From a checkpoint of a small mixture-of-experts model trained on Wikipedia.
Experts: 160 experts in each of 12 layers, 64 SwiGLU neurons an expert, 6 picks a token, a softmax router.
Training: a variant of Muon for the experts, 650M tokens, 9923 steps.
Below are experts of layer 8 (counted from 0) of a mixture-of-experts language model. Rows are named router (the router's row for the expert), gate (a neuron's input weights, with its number), up (a neuron's input weights, with its number) and show model dimensions 0-191. Each number is 128 + 24 x the weight over its row's rms, rounded and kept within 0 to 255. Numbers have three digits each.
Before each expert's rows: a language model's description of what the expert responds to. This comes from a sample of Wikipedia text that the model never trained on.

# expert 7
What it handles: Common nouns for creative works, media or groups right after the, a or his, such as album, film, song, game, board, musicians.
router:167124105133118100157141106125092089122150115160130144097140156112103172128124133104141164134124124135157111135174143136107089154122102133106159125153096127127154108123098113127150128071138151139120147166136149088105136103091150130106166122137126142121125113179151160147188126143127129143177149126108149127142163088118085135148149118130152116141143151119114137115174045136074155150129135104110089169155152084114154182092157109172086111088141119139115144135127138113083119136116136184109125099120132116153116135113099121148149096149147139133152128123112108140136146108115118131
gate0:120135146157133111103112109147136140120126083116081129159153112147172134130106108123127112079142166114140116123096181122131143143173132091114145142120148091128107122131104124121135141122131160129129136114083108121110111137078110193123131115153117164166109139135091119143114158087085116136176083100120131154117130124124113131149104096120155155136112147130140155137135142138153092120117163148135076147096134108100121089138128146130127085119194111159160118179139183125134117156105099134133133116137138188192099161115125144170122106120137095110121149111138149149172159122113125120
up0:074140134162157103171089107129112159074138136126130150101149121111135136109157084098114084074095151120120090152145131141075067097121105080094141140136113136108165155149115139160124127102157124138110108167146119127144112131119137153142150132080119142165099137095184105105135158102104131143112144138096164122127145121130074124107111139132123126127142147108114152085107120168164088124141153140128132143131118108118136145124125133101103116160110129134142127132186133127108105139162092161142152134172171129114088143157146118127152132119182120171107107102136116137126139129121117164
gate1:097093148117134100134092135163128159126090173175125114120102099073107120104095126177153111128114116175156139151177134156095154175129125116129134116114120126142100116127127125118165149091137085126143093084112100125133124173118154182118131151117110124100123163133134107080130158155145122113172162141113081188141106093130154143101152132144108143127130122176137094106131125143115140087176155095103134162121151123150129139119113121113137102113125104165190114128106113112086139092126128111125163129124134136121138159137135130102111157138171130153135098102141127131150151096152132123
up1:132124122140162130111113083106154130100127045102143102123135126147143162135160136136118095167144152124135165136109142164150133082136114137128116115135122157119192107120106101105084123173131128126137108111140081148135098120153138113148138092097106110152097108122141167087102142142133124097081099166139162142177127116147097103136121129117163167146134122159112153117131124119145121166133138132110111095128073118098137102128123112126094088146118149074110143124150147074086131095122140157101148136139150124190144167138139140121149119112128163149121114112126143099168130106081128116
gate2:119140185134131113158146096126126131144106140098096118161125135155132133136159123152078137129147118148132106126142103096155122114159135105121140129121168159095117101138133124120107152112118171129111167100141122098128157120136119099130071128144138139130134070121100095126130129098082159129135149136086112125075094124113083151116135117127163124120127153112102113097119134124099100139111116106153110126088096145099127152106153098102091107115177129162132125106179153142092139107144159123109085092114128185190155153158105135131132110125123142148190116131109112123073125087147168135
up2:135162131153157111135126128109124098108114144153125100126147116141122111175178096116108112105140143068093099125149166133103119140139115126114089107134104186114123136138152129135130080099189110079125121114079130102115107142134105140149106116103100141153114104136108166110154144148127150108155174120131121120139098091118104141143105134077183094137136174100141150100137135140118150162124111119159140154137081097136115128119141119143135141133108093112120092131158075139131167150114163124126090154136128100161138154120115102133148140104143107102097100176095067125089147112143131120
gate3:122145114097117154117106119112100116177077114097115110192099150143139138090138133150063088139130177125144138155113161159115096079116158124124116143115114093141150090121127079151114119100146132126169155129097120109122143112103083145143133128201135123097087149106113158162131133132149142117081142121140099126118144132114115154141123165105112136122134114129146174113120087122122077143083125109130116128130136101093106139141121148084121124163106151098095111121121174138152137065124176129119085121135123096130144119116110107110137140114129116083113146139129105130144171134128127108
up3:164122163142092102159149105171126102125144115122186101112161125097084140160144083070125150147147109131140091121143120148140120134135128144120166180115157150094128117119127100106124129121095147148150120103131101131132091163152129189142134109119117108081180128105122127127152148155120127126101120142132095133098122112163171163213149140138155123155104148124130124128146157118156184111168122155119111150115125185148133132147150128123146127133103085124163161139139141177116103133076136136131153097118113128135137125116110087162156114120105130116151138107115137132135141117146121087
gate4:105130130124144150087166128128157089160196165116123103100123122116129152116134107123115080145150111133136149115151117152113104187088098153100090148099114112168121128066143191130129115109145170115117147115127153116120131129115147098085129130110103101111144157112084109152165163094079108114111110126113133110090129106114071113120085166127133157085106110137136135112154151130152144131131126158119103150131138109104171118118122111085121137082150113164124138146103114161165183121141122128115126088093137137120090138118108115150113166119135145096159149128135119132134156142106122135
up4:184145168115170141148125099097158147067132154162119118120110148142150173109120133123142153150047154122105122100130110130127142148138150143143153130140116158096146113130163088094157101115138112188116158167096124161151141141117113138114124106130111114134155155103149159134060127156133099147122159146136184110136117162148140137140115118140142178177131119143115150138161102130053105149142125127136146178157144118105101122140141146145116111142128118140174101090133101112156094128152133139137117145110153123131130100140090092124125110129134108145125120109120119130151094112146116166
gate5:124166151111097133183135172137133148129125143120128131094151144108166118114093108126123162144155133165136136087167094102098115112108137103135159155132109103132110097104141137118108139147088137160132164122152130105068133119107090106101102134100111141142143153115098126149103104129134139078151096127129089153103109143181121106155165122133164104164086169196137113153111133168138102142164124122141145099156147123122100116145133150138108122146114117128070120114101152149129099098120131119151125134136137136098166099122158124125119175127105121105092129127165123136145071152129191137
up5:067134106146100149110127163115128147088159119132133128145118113131135134145144126114151123173139100115102131146109146154152078133109101160120126170129122100153138113189089110107119121132152122089135103105118106136106145132141126124113127123118129183162130136103084133141106134112085168115100175131108082174129092112128106081120121092130152123137121086098140104125157123124146075134151127133146142127117095176121166157121114142132123142110114112143148118153139132097092096095175117163088089163136097117135123105145118087130178096155127123147168142102122108161133085163156107110
gate6:129161119141103150152099154163159102158114119119100155128173115121131135131097146140130162139094095168149145124092137139151143128118125115181171112072110120127115096148129139132147136157103124167095132147082110121117104117126139160169140157145142120098141106111136139130144140082100111149114096156114107093123134159083108107119158127149150098107151139137112122104155151132114099122123112103087163099141166126152127155099164117173154156074173092136170121113148153162086123136142125133135110146131119134108156194132110130099133179115122084151127130134154116137176112098157152122
up6:114086113145143138154127086121146164070124126179133146104110130166124148129141128109129163124117130085151170137123130123111135124142183149109118156134113106120126139104152121164134101108150129100096171092075105100099120134114110150130176139129097102132117193162122150134151113162082108128149183111125127083135111110142129086152122080142142128096163152143119100116164156112116102135099135125164112127113133120135120107120099190106115116165072157123115113108128161114127118162166116133117120130112128108142146185153116075133116132111139122130111153092123134117093095142139105131
gate7:071144156129148117130113137154146110102119121120130101110156118085165186149158143160143133143127128116086129157138124158115108165136101093147098152130162148101124120113120164102132186133137130112094115139135158129150140127149135149104100105145130063132152150147127136118166157073120119151103125130131081119129140162139149132102100127120128096133154110088122147116151137106172067096128147110092129163106149137146147111112120101095120129100140102092111104127111152121072125155126133141134103118162145162162104124113112094118144085137096174155167158142145117078153149135111167125
up7:126145082127162136158144118141125155096104093108126119096165157153136158143149161088096112110183130095115135082132114146161155123129080102076114105145113152123075156133160162094104162123124152135143138143139142141146118113125089124101127170148140125154128095152156156107127156124121105161149134115126105100162162127097131179086165200118141143141145138107130078170113117090147132105153141158138138109086111129126091137150134122126127130088116145118133100118161146101120108156139134098151148140135138157142101159143098095124136098112121141126149116128102169144136159138125079118
gate8:137116106181130122089143119138110107113126094136101116132140157117159146136117127108145148119132103173111137129142147141137137117112059148178131149139118129113181140129108135121114107121101123106101124095125117127156077142141098128171114134119129140142076145121073128124172129156127115115156121159110122100094106118144105128106160182160149109147104177145094148135136128091117132090096140127111086159142126111102163088137141103135096117081155103119106128133124105118144077115153104177102111155107151110141149108131131105140081127175173168117090151136126122086150093122126098160
up8:131106117145122104115126119159082101127141136103134136120137125113173123129152135107143094162156153095140161124130152108124171106145107102102172131099131135108127126130094112133111101081111131113123119115105176078105118145123119095143143081119068132135178113098079145186131145163139125132111113097133134187133161104155126097157147133132148124117112136118093174174137137140146120156108137143129146121124070130144108144182172105114125180101119104156179163146097132158118116141133114136126120098165111144133145137156124140184127156118117151116134127142108135173136162156133135100
gate9:160166121112132116156156078126113137145155126089121163121114135153130158118126111061126129091118111111127113127102134156166165099135120113137106180126139158142120149165143137121116115168115118145156195138121113158112103139158162135155140117155127130139104123158086136165130123119155111093125137110157160105118122115142121182155142142141125158169120110137134099154159076121109116116139101103103107131105170147124142142161089164156139131096105099100141144162077087152105131124140164176114140102135144148117143135117097146144144165104096087083144125128114139110096116168097156136
up9:150119135165129141139159158120153123107101169141141111092149137126114097160151084136086104143116114126098167097143163130131133109138125135166135100125134113093142094107134153174083155091109149142140109109087166139094105132118150129103140108153123156144115129157136102093126107124140108128163121065158134121109138134096167105134129109125120149078127130150138096121121159116160137100102139102142090160118125132100082163154149140112156108085154107130147112145138188101098132141155119109147133136118117148130151201098153141077125096106139141128150126160103119133080160153099093143
gate10:188127129095188148167147100106091107147105142134124098101153151100157154109099130128131121139104143141096114152120128162106109117146161118166152119113081155126097109185101157134128065172118142092117114118151136135098081132155091134135073143135108138142134135122109147146144154141122146131141134129117082140108104118115096134111129117137136098124126138100134137135071143119109139137172136097132130102116138134115116178123123150136106179100148150153133100127123151093123157140136125138144095120132147099182135100135158149126149131148197078149128149118110168129121166109097143093
up10:119075102107170135166137106096134153080142064131137122112162173140099125163129116131124155145128131110137068091128115106115174145115152144137112130101083168130120116116098115138082126146140148133164128135138110127114144147158101150138102117116141111126159111119146143147099182136145142123137120131149091149114107144145142096123128166141143099101162151120148157133080156127145160152081102116152153088144085143113143112118156113128114150127069110154164117153112138149128159101100112125146141135168152184126141151147111134090103160109133125163133115134140150132090146105144125190

# expert 61
What it handles: Table header words and first letters of labels in sports and election stat tables and infobox lists, such as Apps, Votes, Pts, FIDE rating, Fumble recoveries.
router:144092160171109132159090112143136139081132120181132116085139156117110129143170140140110106138084150092145149097114129100183173153127131133140141142138137138125127108153141115173145146151138146141130155160085135170102158125123135143129156163110125105113127147153150119129116113119101096123129159130168161134133103131137136108169090120133163110071116146133136110135167096117186109143099153155123165108145087097082077104128140137156150162092141102099100156138088143141135127139153156106162133092124135104120164125158136150139122133152155136129078157144122159135098133139153102131
gate0:132113122094126081143151104122135114143094077163132132140067102153128145122098141106097131105122095142104127106166168092121140151145145173126140153139097122136156114121156124148104114117094128144164091131121161118108080132145132087100133136132154133078137105069103160145115072169177113134131149178165151139107146126115130100125111123128153104122123123128172154145140131094141080144145115121119110138134138115138151113144141141107108167133149120141093154119123092128118120106087144156158144137088142127104168139133122111129108125129102114192178139130124101132113100159174144082
up0:136162120099066130111177063132100168143105118141117136129109110133093150141125143121173122147141130137158112137120151099124115129100112135108091122168102126144136131126129109147130113105118114160138111118139130111132140115120114136152091119126106136104146092125130206154174171136142103165135117120127076129117131137147113131111141127133138101168138151110086170143099168167152126147151140126148142130152145098139105125131153122084099179107106121080108083105120097121095156065114095146141090122163100129113155151119097148096163137159134141131121067101120089122121113099141140123
gate1:130078093145097138144107091108141160124108127089105139131152102149156140139161139136166107127139131133145107135090162151136130137140134144115118134128113141125100129166155123153098133147114096109133155120096087105159149068171117135139100062092169139136160151080137094158137137114150070114085115152155130160165140165108126099121162114118113085141140153147138130097096134127133149130092140144127138141158123100158131128108079085172125112101137104124145139132140108135109105104144111120133146120116116137106196120124170094113128142110113146139113154114162136149082147187146128111
up1:076109107129128108153095108143131091120139114179078122130102127054090144124127148101100162129176082178132123132117144145112134158142164140155160144150128138080144157109111115137112140146130101080146132142146123141143132157135117155094145132145112126149138123142162075129099133147132090099154090118129127110132125145101135147135145135091116150118147067144106112155185138111150142124124130132140114174133151158099136117115107119104136164169089168135131138137124150141150147118093146145123125138156149108135186099147150153143132169180085156124104123148164106155116123103109129123
gate2:123111127123160184116132109169105094129116100123136108133100135108143110147119207106102128127134086109151129133097147095206138136136090170168119107138125162176097125088134117117132138151114145136144161152125181125136108144159128128115155115166121119113099151105112083117102126094124136163063073127138143125167138137137143155091127104119124135121153152122138102167158124145134101122102157148119111135077097128148062161169116129136127111162147115118130112137114163131115147130125105139125099144147103176087154114149119125111117098130127120147123099137158122102116130135162135138
up2:119129107085120128094112131144124111138116178135067110119145122135140111129107106173124132122160119145119115131139121110128108097092111074103138172102120130118119118119151108143110169162120132090126111144127135128150140114189153158101156151144120141119140098137191129209110164154172146112106148125155103106125128149133097109098134084068072122136147118136177089137159121118123113123133143127088092129118157106128163107136138126164124145119118126124149117136110127130112161141149085082103178106123149122127118119117129118125108163121136134097160161143075130129171133088116098126
gate3:120104156148179127158151115124083131120120142139100152151086107101104096118126111146166100127161105083116135140153152115132151117132125104140105107147124109120136128104156127134155177108146131123108125154127100128144112095124122170096167133097132160141143107120105158157128137100107128140093161146132108135169155145136121176168133115115135115145106114182124177117170163148160072115146164134116073158136151115131084099127152143091148160148173146122115104103129089140146134112166089115166130109134144130158147134143120150122114132161092161115119097106123152138167112058112126135
up3:139148149091106157078055112123123162145152137167118130134123151150142116140158136071123138095156126137172131145095121139139108173161109108133130162190041138120130086154143132120104162115122120122099111162142133089126124120132146096081112128154193100122121097129129127107135137148167122135098116145103126125102140145083141111135132125109108156122114126150132165146108103123189123155159119177125118128128087112144146162154110135109111147161116130165137152136163130123104182096131138110126097144145120145104126141114111121135101162157139136104125133155149141124141113106112115160
gate4:134112157114114143151128109175080127145159135122094128089113145130125126126154145137095107096115136130119113117124138149104081138130146148119155126130125166131125127125136152143131145111167142144107107149110091101124135069141150138112122092088133121158156138072094136088169181097090154112121139157155149100138167151129126149167157169134078119100113139154136077190146162091147120081103136100134161161145173157109110125143133114119163131135104096123110157132137104105115123120114109117133128135143115120091108126159100125102105096125175102174112116162138107119143129167134170106
up4:093170189122127136132148154103114124126139135099146138133143139113141124122103136133121118156123144112156124139149077144138117102172115111073135121137106107126146079096125080089124151174138118160157124135134148154123125101092108117151111120096161077127137101140132099120085117131128103165118124132117063095130115140119120117150144101124141154074161108115150157098112123115118116153122111129121066049134096125138148080105112078110105141134130118127126085106123133107092133128092122116114177109131133112131130131166095123140110113102120118116119094119091136105111153121168078168
gate5:122163108084111121097132121135114139144151114167152147177142106106126139126064094119145113121142131096165146111151121141106113085120117118098142102126113163119103134134144156122161125125131112102084126124130154150122155122160172118133091126088115130146150125136145121141137115079108124117132125120146156146088115124145146126146162089130102103109137127112140123136119160097125129183136101124118148127146149168131136129113112150099169142074071119108107140104079128087165172117118122122196133140136097170143112131105049181101125144127144115132119132174090125165092124131136110149
up5:121109150089167105118141126074111154110108122109136109163127115141154067191146099153115167124149124126105112115131143139125122097120051101133126156112081080143074144089105138149112144162122075062108136130119132142177144100113140135137153114163127109135119145133133142102124144119093102139126147105157134153157144168126112121143129121113098109115130092121128162124180129151097152110103117130105096141117128101160117116144161118107117142145137148054133113153158099140159154155151153129132118106128143163133131132133133149118137115094158125135126148140120147085180151153127124137
gate6:139105138127119173137125137125166134149132104156159121109136153098097102117165157124125152157115155138137157108128129090101167163151165131170115145103156097117107107139124135124134135155120139098127130091134081149145167125109130062101145184137105130131117180116075107100119117108136130097094091134143107126116106130102153121107149130166116129159072095130125141105151133120127110115124108136138152123136169165104118148153101099120161164091158153138129107124102141131107120141119108138122107128118146060155118139134196100104107111166112169111114123083173133143115093094135118105
up6:121089135141149139113165107143097134140142135141145153125107119151125124096122098150128134139082091145124119102115128161101138120131123143104116144132092177153117118117130097130101126120151120130135099127064104170116131152142144155086153084103128151138121113121113093144111145167121153140147129120132121125139138124168177121115132098130148124153053096095139123083169133138106118149143151121123141178154132144132122099085124154141118091163154172102152140127154118147136157140155087149152129109143116170139042153154129129154174072138108128118129156140135153179089109131141098131
gate7:148075133123148109087166095128125121164164099148143108107126132122157160142122124133095123132093158102113124107115139093152172172127105132135133147123139145124154155112103121162120146124136110177146112103129107128160124130171190153135144136135151070101142210092135121136104096117101115120152111128115126126110099150103144142114109135071150115114139143081123108068092133126116122110106118090149122112158088115175115178112100149102096148132172094150134085123149125113095135095129147130115116123142142110120123105132159110129111126116127105148131119129080119145096143148090155101
up7:128125074132161141116168081138146099096157155081131164111121106128126114127122168117147091124137061095136113152132123145120109093098135142143138126141097174140113124147135106117112127169137145132108122120103105118068064101144088126160154150105099105138133117135144148118116110148150116141117170108157154104145177133123123170095145132122106095119124145115111161143139146105096163119221148106124135112116135122079114133148186131132118143148129148133114134107132157127130140126125147136099135154117131121156083120137132163092147144152133151091161127170160100110140130129086116144
gate8:094155144112136122097120163138123156135114168135173119143097128105125098098110172123109141143098132115104129152131127106113128113125160174083104082166089133086140108149138113122112148128074142122117131107115137134124174084112105113136138113086133140111179088115129093103182143117108097134066141133133097088154156130105147129133190130116142103125094135139116148155138111171141121159122097106110148089162140129122114121139127164165137154131136114116095115110143115119139103094119145108134121109139108087120156123119130144115119122127131094112119154105111125091061127183116149068
up8:133096126134139141146134145137125115138181179144131126094091142147140112121077166137094098130132160127116103135091148128143125120111105130138163106118126123129125125114084141127154132118136144067101142157103126119126153133152140143090108120121133161161127119113133079103108140111150128131213110131115122090124147135123132097119109097109127125144125072132182107131153113137143144074111108104134116124085175147130153077176121121187146152137111104138110120141129137126136140115110117140149119119100117122159148112092074141167101135153111180114087100180128148141092080125112153137
gate9:116140105123148119139136106100127144141144134187112113116109135157121129127150116142145140101112127114131143156164178121168150163121133151150119127127130131099155157087157118146027103110123114090137145132104160140123164078085098161115149125126108128168135128160124158124164121141172131088098119141120142116144124146111152111137129094127139142152111143075117135082113099167133138140093141197091155113158157136154080108146114154137134151101164140087138099112116150062104127126165129145116105106112122129135114140149121137169113128097137156098120121140120132094127137123112162149
up9:142144140116120122162153161151128162104113136163160188122135136148123144119161102119141114151136109124104135133117153114135142119133153154124092086164106135129090137138117162127105159167167128141087104118084140154102149162153127089102153126086147129137133105091181128151098145120114164130147141082145150115138127128150136137121138141168111168119142178142157099142081122110108132120138150149118132135111175173105133098138117133143140093149144168173139118157138117133105146153125100112153127139154142102131112195148086082162142150122166126094153141075141122128161168169155132132
gate10:149089128146095116129133118119130110126119137129153138100133122142101099167160134085146115121084147145146124123130060115164121114158144140134115153130104104144156130160120148167123155147127128132109096149087133128164073093089122125141118095087136127106140174138137115057144133130145115098114178111165106133124074107137145110128123145134133132152124120082128111165135105134136140170121126113160134150107159112145140159118143170148067106123122114134216113129135148120106131110138104126088132119151113111109115131145162129143116109066110099132093142115096137185091137114128133101
up10:094149128153107131134096124152102141140120081124124099106186138147118141145168098099125115150132136171137101121155160099110181136084102145145128108108168159110128153128126150174134170112137079129103133117166115165151106094163133128126137149100084123101102142094119095074117145108111084158094164159104128155101136141162154135112133149083147128134097116122111157156093116145094137124106111161115186106141141133130169171138128133135183116139121104121162159077161128135158105126111112084111124137147151126129083117105149117123146141143119122153107154132128129127133125109105142140

# expert 21
What it handles: Head nouns closing names or noun phrases (Awards, season, Entertainment, series, games), plus is/was/were right after a subject.
router:148129123139109122128140089129142088144087117127184138070151167146122100106116157118112160109136089117131117095150116133114132157121118111103157093117093135089159154095093085101184109102122142128112180153128118114127123130129107138092150127137136168088113090118173136154164105160106110152108133079117137166118128111145105135159142126121161139113097169127093098126129084134096169167150133116133114140151080085117140151111154110111116109114184112127120126107140119133130090146140139093110140102134120118133125134088162106098165154148149133119121088141144134135151132108151082166
gate0:106122141139094146146148111093143149137082065132118098103138112170101139138124140142134100093125123122131123153126073125127087136126128141112139139128167108130110150090133108082102147138086132123165090136149130129167164095171193093149136152090115168110155108105123138115152129105136115116168124128117129139113143104150119137097117122127125168113138059121133106130171115132173162136086138145120123093145142126140144149107166151112123115120078135118142143095114148122149090097130122116115134153165080126132110092140129170134154139192182103107108143118102158118143139142146108116
up0:151138129123162138103105128175143161168086139123130104098117091125124133136115142133124140133119125163076119112091114127089158151149142159132138106136140093091106095148102090145112159141128094118097150117165124173067106146121149141159132136151141081113112178157148132128139110128084137090088120148106138117160138101092137137138183141133074121148142125122130101137085128147091095128132112137155149069187132116138157117111132161124077115138136123107163086139091106128078147122110143106136105092158114134122114142116128105105140148111121131099123168154117132132119102165103130139
gate1:119148113111108153140157122110147113125117185136149086115091146129154121145165137156129164104179115147126146137126116152171094092121139121095088130105133117096157146147161154124141142148128135138108092159128121139130122134147176077135121150166118148140155123125170197131169153156094133111156122104164135136121135145112112105110127140137096126124125081081139128117144123054110096130121134156148162138105167110102140138098156155149109103147156090074127106137086151120164158121166108113116166124132124096156141146159123089138159117121108126142132142131117141121106132115163100178
up1:071088128106151131106120110129133089136154147139124112133116129110089123140130120159134174142121137120116098101142116107144075115112146123122128105138153106107140144077120162125107167119147138120117097112087079176139102137097125097136109150143117171101141097154133106146133140178119138097106127190112153118160133096146132143128115131103145131120101070115144130154117122167135110117116129150174158129157157086114162139130119164143131166165130120141152118114121120125167120177100185140098120102101132126085115158127116106155147141115134085157160074134112118076149125166108132098
gate2:108141104111188174127075166088149156136125095137096142109131182140155139136134139138181134114129123129106109103133132154123149112135134141122113127113087157178118129129170143136090088101119142130170164081168156115144125132132099124112124160155132149123106120111091139163131137148130100147155108146132153152171164135122111171112121131137123090115083154118118109109142127106123089138093115097128145123169135093114137116121103139138102075170127114155127148141154108097134105177089119123145145131116081130138112123134150069148114150156121095150108130114147142138164138139081176126
up2:147100140184119114106123093110156124121116097145128145128104129141129122175132099114152109116120140105141128104063103123127139151061123133149103132108115143146117115171128139117186131104132108147116121108150094137176124159135126122152125053144104092166128091161152141129121168140136133109158102127107158110164097122082098143103196124134136130137076119112103158112187145131094100177134115139092103135103133137112151159146160110139127114137116147120132148123122131104118086132072133116132135083106109123152126130124135095118113114120135143141095184123157140149132110146117138161
gate3:129127127149077116094117144131137064119134086141107128147130133133122127170109109125179138106145095122099144128141138085123120104166165145130119095117153113205155163105125114113084152102127115143128138076113090114196124083126104148130150169118145121137138112182137131149114136150139132135150087112104151137132140118131126169097143125110095130124122094113085113119175101094143144132156060098115141119107126135115207130142130130120122140127138141112122127168117117091138115121156095118113093111125097115136119116146120142097132117116117155185105138103106134151148105147138102151
up3:122082149117119121142151217109119112090084132145143129119131117139138150108105108121088162137110085140115135145103113137131123155106155097131089148132177126150100113123145094109133103112154086140156107105150118094138175122106146141093146169116123122146144137122144093155093134106136129132135112142092127110113134127143159107073093136146120114102104112165141138124152126123147103130144138101105149171133121138149135138059144189159164127148144158126107135130114144107109128153153115140132139146156134092111084147176171161176131085123124123162102139129124114174158143170127118147
gate4:162101144118081110106128118169122088163123108087113114075112196104103103115107090115154164122121126158120127128151144122138133092124155085161100146131129115089125176137070134105126166122107111116134169139154122112122111152117126140099167124094133202160121128155158132112084080080132122141137126122118115147144149139124157138158136163134125118100149147122127107127118142114148098111136148135098100145144141096144128091125155068126127103129156110167136159145138089118113119113140091132132135129079097112116179108152141134103116104105161121110148093131160099127142128126153147121
up4:128108122154127124130161113128122104121125139119129124110141134087130103145108132147153174127083140128141145141153096140101134139150146175115140132143107157116104134084136143140125121137127124115123095174140139113118123144161125127090134115115144106141147133114114088156123154176100185090206098092113129097139127067100128112140103143142102166132098165167120122114089141083140148126086141164072140128134138127159102133164107087094118104124162184168142147112155106112131144120118160145138133117139145104129137166099108100137110138115108123106099120121140070105074162111124163098
gate5:121157131068159136135112125147114102133171157169135142136124130134147115115131125100132124091134134111132146167122099134156143137141116114122131132173124109087162119117118144136121155146122121148155141113152109099130074130104189161106141123133086117119127153125129084138157080172112140093061129152124138126131151148119128100106112129110122158133093141116130124144062082157135116135124132104095159136162142121100074129120122133166055137144111139097112130123084147120109150143108134148102138119129117105136155113182149133165138151091089135144141164171153175104133154116142119166
up5:106146145128127132169136139154119125158136141199162117115091119127134111155114136161168150139142103136139143125124114148156161112149113154173144107116124089104172128101117159120101120123156136136134124143105162136112161151095159078127108143121116134112155164110175120108093103137103132123107127114128143150141125103143098119122129159147195122111113124140061101117105143133119160183094129113149133120089145104124093100151142136133109145145109113094108099112116153074146164130116141134132080174158145112138120129109105081159112082078097156170141165099137098141110110129143114130
gate6:159131090102117161118093161161177152116067109124128140092174112101155118161184101116143074117109147100167131106157108109108117129156183168137130141126145120121169172161133114133150130128194138139120138161093137101130141115156143162090138134113117123118133128130148154159150129117113157125109149110114116147079087108112150145140143092172146144146166120121157132121121141096098118075081117161124135133103161104111100095142126152131128129148146086123158125138157128150131126114136131138148138157164114139108139124092105111109114131104116137093152141126148119179143156122130105163
up6:093076115130123120140158160137111099105095083091110110134091108129144130145173160126126130091111138129157117101099113093136102179114159142097118138126170132123131095088122116124154171091122094145106167099144107124123106140122106141124116127113151157126161104115120116125132093121128135139138152141110149151146081115109125158102188098114111089099152124157118129092163083082129078142122146161148140120100147168141119112126148114129140142138120125155162137099192161133143193120140125119142155129143131118122130116126126103141091152122180085144112122150116157159099138099117088107
gate7:120125129093144095095164093107137129120161161124116090124135156102101139110125110156108118138184123102118103121160124110137145139130065109145105119140123117139172126128105168151134166122151097129140111139134092139171140152117176106144125124153090171155126147122113161138153112153128137126104122065157112145104118131107146115130131142120122128131135095132138128149168088158087143133108109128122112133140102164125159149124132145137112153097180158168150083110110123149135100072173149110126172165134123106105137090099135160134132143151132171111130156107147183181107146097086113140
up7:141105105160138139104130075146124146186138152129127093132134114121109068123150088086137110176140135141147177134105085136132139144137101174147107127146123186108136136147152109098134094125138165107103108088089161190119114159150134129132118134148141123173164076097143113110099129125123146137108141083087119129112124127153106134117065133145144121142146099118131159152131107148122101126145141147136114139162135128153115091161142092144085126147113129122167184111134131125097098128116146106090142142131130118128138192133138135132133109144148104137148100109157157113150112142165166133
gate8:108130088144109097100075119113062137115153154109163141092127149130154122110114099133116144135172132126088111123113125127115135092144107135073164119153159103178177136084137120124103079118122144129149123141111144122129114103155107148148151126107132091106110108114162127085141123135160122127094144151115108105122156213102105127138157107145126148135146149128162147135091139159115111152144113101128103124142110133150152139189127117104110141127150131106157102098170136135142115127119093131106135124102143125145168128105131170101111165109130153141106091095162104178111123130150169160
up8:184093144103139146143131093114147151128118122132154152090126122127137132134194112126107123179098136113132169116142166119154144109123128152137142175076094119145150157112154196117139134159135094174116076130167157103178093106113151093102120122112131163123135158117156151137179138129133113155132171117112109130125131102178074144077132133099153123110096146141114132152146121153132124172120095144111154163106114117146139138121122094112113122109155147141175113154115138124121148135113103110115147123071129104147138107110151129157143148138128114119137174128106132096138147158129104102
gate9:099119128125135113150111107163133095121159115153157129132108105111120131135112122144168103100158141160130110157135145160068120166135113106121103133144121147150132144113142109117108100093146125128075102133121093176123099071120059187060158159177125132143128133152152141104131107136112156164082147105133155137115119135100152136125118086129075124131134145116140177156123088132111128181128132135131103120111109186132118106094138164102098106158151159107130132095156116113154133150146112134135106147118153125140163143124143174120102112118138110165133097123100150131148120090120115126
up9:131127159151124095120107131110133068132132114119133129086159116111149150139130099148093129096150168141150127139112111140075166116072117139095149136101123125104149127179115158177149122145130070100140133137112149139116153189130153171098133103101111130128077091108107151132130154148114160104157076113120126075123153115110122161109108170124119101162090129144166146177115178165124122130138117154116124096110112098117066124109092117136180127141113108164127118150142148133121135091152139128120172116129117107114132128133122115121138091119120124156138135139135124135127091123090160137
gate10:113165098149129092130134128078162127139133114179116153127076134079150127119163141102132119104093172143116153105108170064159106096148159138107091138119152138136158170143115163123118133141165133123143168096161137155110127161116131118143136153159145133113104101127125115165137086153165142103131141108100100088098183163132120125083132165128163167153170130124134163163102082128167133100132116134148102125157099149121166123138118144102115133167150093111165134143127115103116148148108123111161149130127119113166123094112147118128147089112103134087111114158130137116142128113129130132
up10:140171112134112173143135152114149106101098140127137132125115142097150117134148130108115105127078093147155128132098089144080112129134139127075130145110153067106140121167119125131119121078114114127123169177079095092139131047164120121091148091099143102136174132135139141131167150131104085110134182141112142134137152101148147101097113119153132109129103138131161160156108074155130120153156117127124108110096140118135105128114140114119126106154145107130105172171180089084119162164117123138129133095110168140141126126140124150154118108129110131122107152135106111105133137117149164128